Below are experts of layer 3 (counted from 0) of a mixture-of-experts language model. Rows are named router (the router's row for the expert), gate (a neuron's input weights, with its number), up (a neuron's input weights, with its number), down (a neuron's output weights, with its number) and show model dimensions 256-383. Each number is 500 + 50 x the weight over its row's rms, rounded and kept within 0 to 999. Numbers have three digits each.
After each expert's rows: "gets" lists some tokens that make up at least twice as much of what it gets as of all text; "raises" lists some tokens whose logits its average output raises strongly, later layers aside. This comes from a sample of Wikipedia text that the model never trained on. Tokens count by the router's weight.

# expert 3
router:505552422447535582446560573510437526544510565492540450530435520469543516459508526424600472452478476543487535464410554459469543527431538505465470518539530453563504523406500393573521487428641604568500488493484488412480423589497521447600545593471511565558530511468474534537531427502459462625565563516478445438438458493525542467418474511468572381450468527483391500478524471464501570509432
gate0:438516512593436474527518489577506580438535490453497495525490530522408611488540526540447499459553488481452529459554439414427506493588407477527508495563566553457437431513464428453398591496409467524454469504456485538485509554465486540497539490591517454591560487515484467542435592581504561511493530473437519557561518520454588561499453529443398500510587465519531595535524488486564469508468
up0:521438481551413422497638605474613405469570481542572522566453381460552470511531498484388531488437545560537510516516485440509472639528571568601448450552413472524523545463412600476527350502519482381550482432475539538491475515565528452506524494481454489537508431426437559472507558436510489524484452478574554527508459532549582473467533477512510427520551410532565536479464475494425484443571
down0:505503453481541461437543552593534462553496390489492570468430389488418516474586537628475477505530558445442480503521543526571465486531584505569561437597457447555512454421502469501530402494469523509411563483425452494406492490598470505458577588429609546489547407518448577484552516451408489523404464447481422512501501548517579534434402462447531463539421506517479532492550453515562550497550
gets: " of", "d", "=", "ch", "ing", "ed"
raises: " stone", " estate", "ly", "ty"

# expert 56
router:456504484489543524498504604617458385540582499529527483556520548509475506422486437438577566513505460546533471482453476392418542507483543486580458522540547496552607535405539483498553437525583535536527407553512506457525438487497530495543538586502583479545507474472501534570617485523535394512566484602502485450450463436422477493442549458423489465542500465459407504442520468432433495578494
gate0:501547513527462585418436532568518539491551484476495428420463517490493510523513502429495536481568474438540428444500476452399475457518500513456564558437528559546481443491526505446502587566483473519528548472574531647436460398551500509550457504504546520528549522427539541420432499539459425484493486492493502459513490545509448487492544491518459476539530417534547588548504629497546491541471
up0:532529501507408364497460538475521449421487422464552471474627517591527543450530516427557474489534544509472512579449482601544518461504510537557452517495520546542485529516500429507466471438479409500547499509479581474459547445482450431490517492506516564501522490560497419570513456467490552550562538548508459549518449513528437582441478533518591473588434518498504465453469357418494512427489
down0:514508466519490675474417519465537533513455433545496418503537570386566451523516563495544432516588497529515490473497521426495508508495462608426381380479457454513553602468480540461503571531567502433489494519514518474510463512492506537553459523542466606461401488504518584524470542521537468437522430519468518539453457430587482466418490516456561564505548519565524521501535537574529533460466
gets: "|", " E", " Su", " Al", " Ne", "S"
raises: "ka", " →", "án"

# expert 11
router:485555403491550493472549527532505425527501521484462507538435502528501580485425453476483556523525357499526539456487470528475507546504480468567439488572589479463520482423573383553528515389522549509461465597455485444516454547435611441508534552562557470498518497463590485522502427532503413507510550527485500476490429434519503418433528508466555494458473435442458493399563471475502489493494
gate1:527447505456519555522542539541552485593475476543506518479521521498465593567498489488537492568523447449559509504424451525548536482574540527409434548509500420500487473471470557519461532549493408527516488480544514439481515474464530514518541498527375431516488518595490598507492552585554576493571468470547509475381502520357478508455521464444523462541528512548487593476515422406359558520489
up1:507577489501530488431495463442518494406578514587506483552484580517551463531501557525501463499515635523518499490580447507567549469617505509501468501441582446608488434476463540522463461475484539437459450491559527518427497498575511503540462365585352459516549446533524632548511484454556441460498439562510464535429451509446509514519553467402555526374559498509509566407531487438456539539531
down1:491529443393442517535558435489475435486543426486615556509529511539591448567544489506511433593446432452491541484591490485426493487397519520461504487506435496595511520475545467495438526484452445449457468501384450577520550474583538513511501446563501545437524532497486570488515449441444467486459478560496486565451455509439505443493506621452468452458452497455503527466414507504533486455473
gets: " the", " |", "=", "|", " =", " The"
raises: " remaining", " details", " ^"

# expert 35
router:458480500571549519445543559527506380530553549492537484477437532516476495473539468462596535516430448487580510518485483472560563455529522538535501582576561496496559490531521411526508405439546530491491412581419493428521456560399481434590509504545539481536538492471502458547442512541479436508557525573485485490521434376522410523497506467516502379439505516465410494428456497535512545519483
gate0:471519578659487469492568518562568483505575532495487459524481444486609559550499495463413421518483553488614492448553453550410398474481497477462451539535502425502374444442442536549616554537494500469491462433490547599563417584448470427381556565562499463485506563455533484585586534421515497516449591459580519595452519478508503511463516462489454501547422440589580468565491538508436587561504
up0:419556547487460477525441413437516485483460550487419499464530464453470460488429489591352563504532459624524496575605481458503493470531484444550508503499526395549532515518387457588502541425555579429433493479521472547423400465482527542498424547497587464399465630572486568470479567485483530551474461438426497568525604497477482499405533487542527490497528537522519562467502539501460549479485
down0:404465467530470476418463514567539467486598511516470552434494490567445421598379492471450481339436496515404569427489568484517478622462511441477490476566601492397411515485516391476452505516449434549504422463509496450498529538535565526477479476493496517542451472517534473499472519554420524638492481563478489420487519573499578572533384473542492422440469454515417477501461574467453556491474
gets: " a", " an", "  ", "%", ".", " out"
raises: "ier", "ort", "iers"

# expert 16
router:412528489510442534475579447577467519475460538518505462540454584472485570434446480486571559470485476550528543487397453480523505527458480571580487565570545487559463453476455477449473410471496493497417415534507506474455468567462527459553555524509517516474565554519595500551493475569541547576575523478430453419464468434483538385510578526499494492530539473449496517437511380486508503559530
gate1:452413508532452543448455501415533551518557572516584408489529516538420450498550558426400453487564418461438427514439503454564454471581529510510420514508504516479500499499494440529525522520468496545543559597564474475528503466517647528529473443458485486507478421393428475493404510442444509476483514382501432482507517522418506501454512460478458428458494511513481585433554512552417460519415
up1:577522441542501473500538521563470473456450521498510524520439400548453470490485451508564388430451426442509549520489384444440536527517430398390546500415482491463437477479496507462486409417498562553496551469460480382452524459440483505501595396537410460453426471579489611496481485448501524487514454553533574510502556489483533647479464463578570473486535481525528531580556497515495463541411
down1:532490466491432480468450544366458492536574497543439462509521468471510432544512593437415489503460503510488565440491530453482418556578535525601538505488446497510538471586507510499548485478612550519587534472422514508597496572498550532444476553466507477412551536482498442485457530402583494532520524591525593493588475554557565494510597531557502561529524527470461424520500467504388533552469
gets: ".", "\n\n", "\n", "-", "=", " ."
raises: " Later", " These", " However", " Although", " Also", " Other"

# expert 9
router:508593498624520557565502462467457514501556498550592504542410499457528513393416466457556521437485466518499468454444477470492482516423494461465502554484604495493490518496416478545520474527508594503481476540446420464519403510446510489603515531529498519544488546482550533597472397498443416565588561551475366444540444459491516444508515463408564408378487469418388503511454461504499567646462
gate0:508507488500515513573411506436486540425446597526571481528473519459488559497566531467474508556449524423511392560475515527448480462615570535441496374483467493513445500447550456586491465460492494489450425572529478476443494518520551571505454513442482539516510524459587517468513541522537480466403466500521570440474488508417593590460546565495539406543539501490530553516461394440494495451512
up0:414484511502443466485427482509536519517474439481510552454505413521558426515424417492533578535465463528500511472484495490413505491474549556519443683591576467525472434572482470445533584511450518440562603538497519488447493471475541492435526392476471469453562502508548564470544500469527482608495490450459467467563507552563542425457485469577487643553425502443539555472472551468622548550454
down0:442533414506483520564516568545592595455572543510435450456539509557490537454453501451537431538441521528508469580454620374499531548498511478467497446492486526559505510585475506447468501402511561503490435511584468433467444518462538502538499527525505489518496436511471532500424582481522560494548498449445563573544502434565452528439468407542545472470447477507377588477508516501472426394384
gets: " of", " other", "te", "ed", "ta", " among"
raises: " others", "ji", "ey"

# expert 58
router:412565406522485534493524435487486528515533491545531508532448488434528550511491489426588503406539500502481445466461545454429543509485568535508541514536499475572551394428528419482539461460548474481505462605499514402514432568444553458505497552500601618616573525427525424528540447513469420484576504570441486384539459420479539453453588511525508470468552435416444538423495504431531594618509
gate1:504501497350537545548575441522463466521500512485568504469522495490498547506531557469447454572546508464579426528501462520516409566507497546580434452521499441535508570533554519525541480480458510489494482589532505517541528455471533592533568507547440438546519539515550465459499535504497574391547456454484482464486503417554519505572591600470485459579502438544547558512506497385475535416503
up1:506445601524478516388427435494517432460527509635561384474503427529544393365495463598555490545482525564556567426434489387550448517517481474397547539495495540488556460529489462428467506502464430475432404500483505443546454609512524586431499461506530543504440508489525491572487465478553436499508493565583550464398448537423501516443451504551506444540414446497552402520524460499479332578528
down1:517589570515493472469504505589474465463531487447592412555599565455426555583515390525457502507506533560574452587541433513488568591503447495490494498525483490570407521536482540480355479444419512514406435526493500529552506488543452447564403452494401566470550485529520529495593499558466445515475471454432431564458527550554537547494540476518467528506528371460491492504562454538471410447514
gets: " (", "\n\n", " that", ".", "\n", " \""
raises: " there", "From", " although", " this", " These", " these"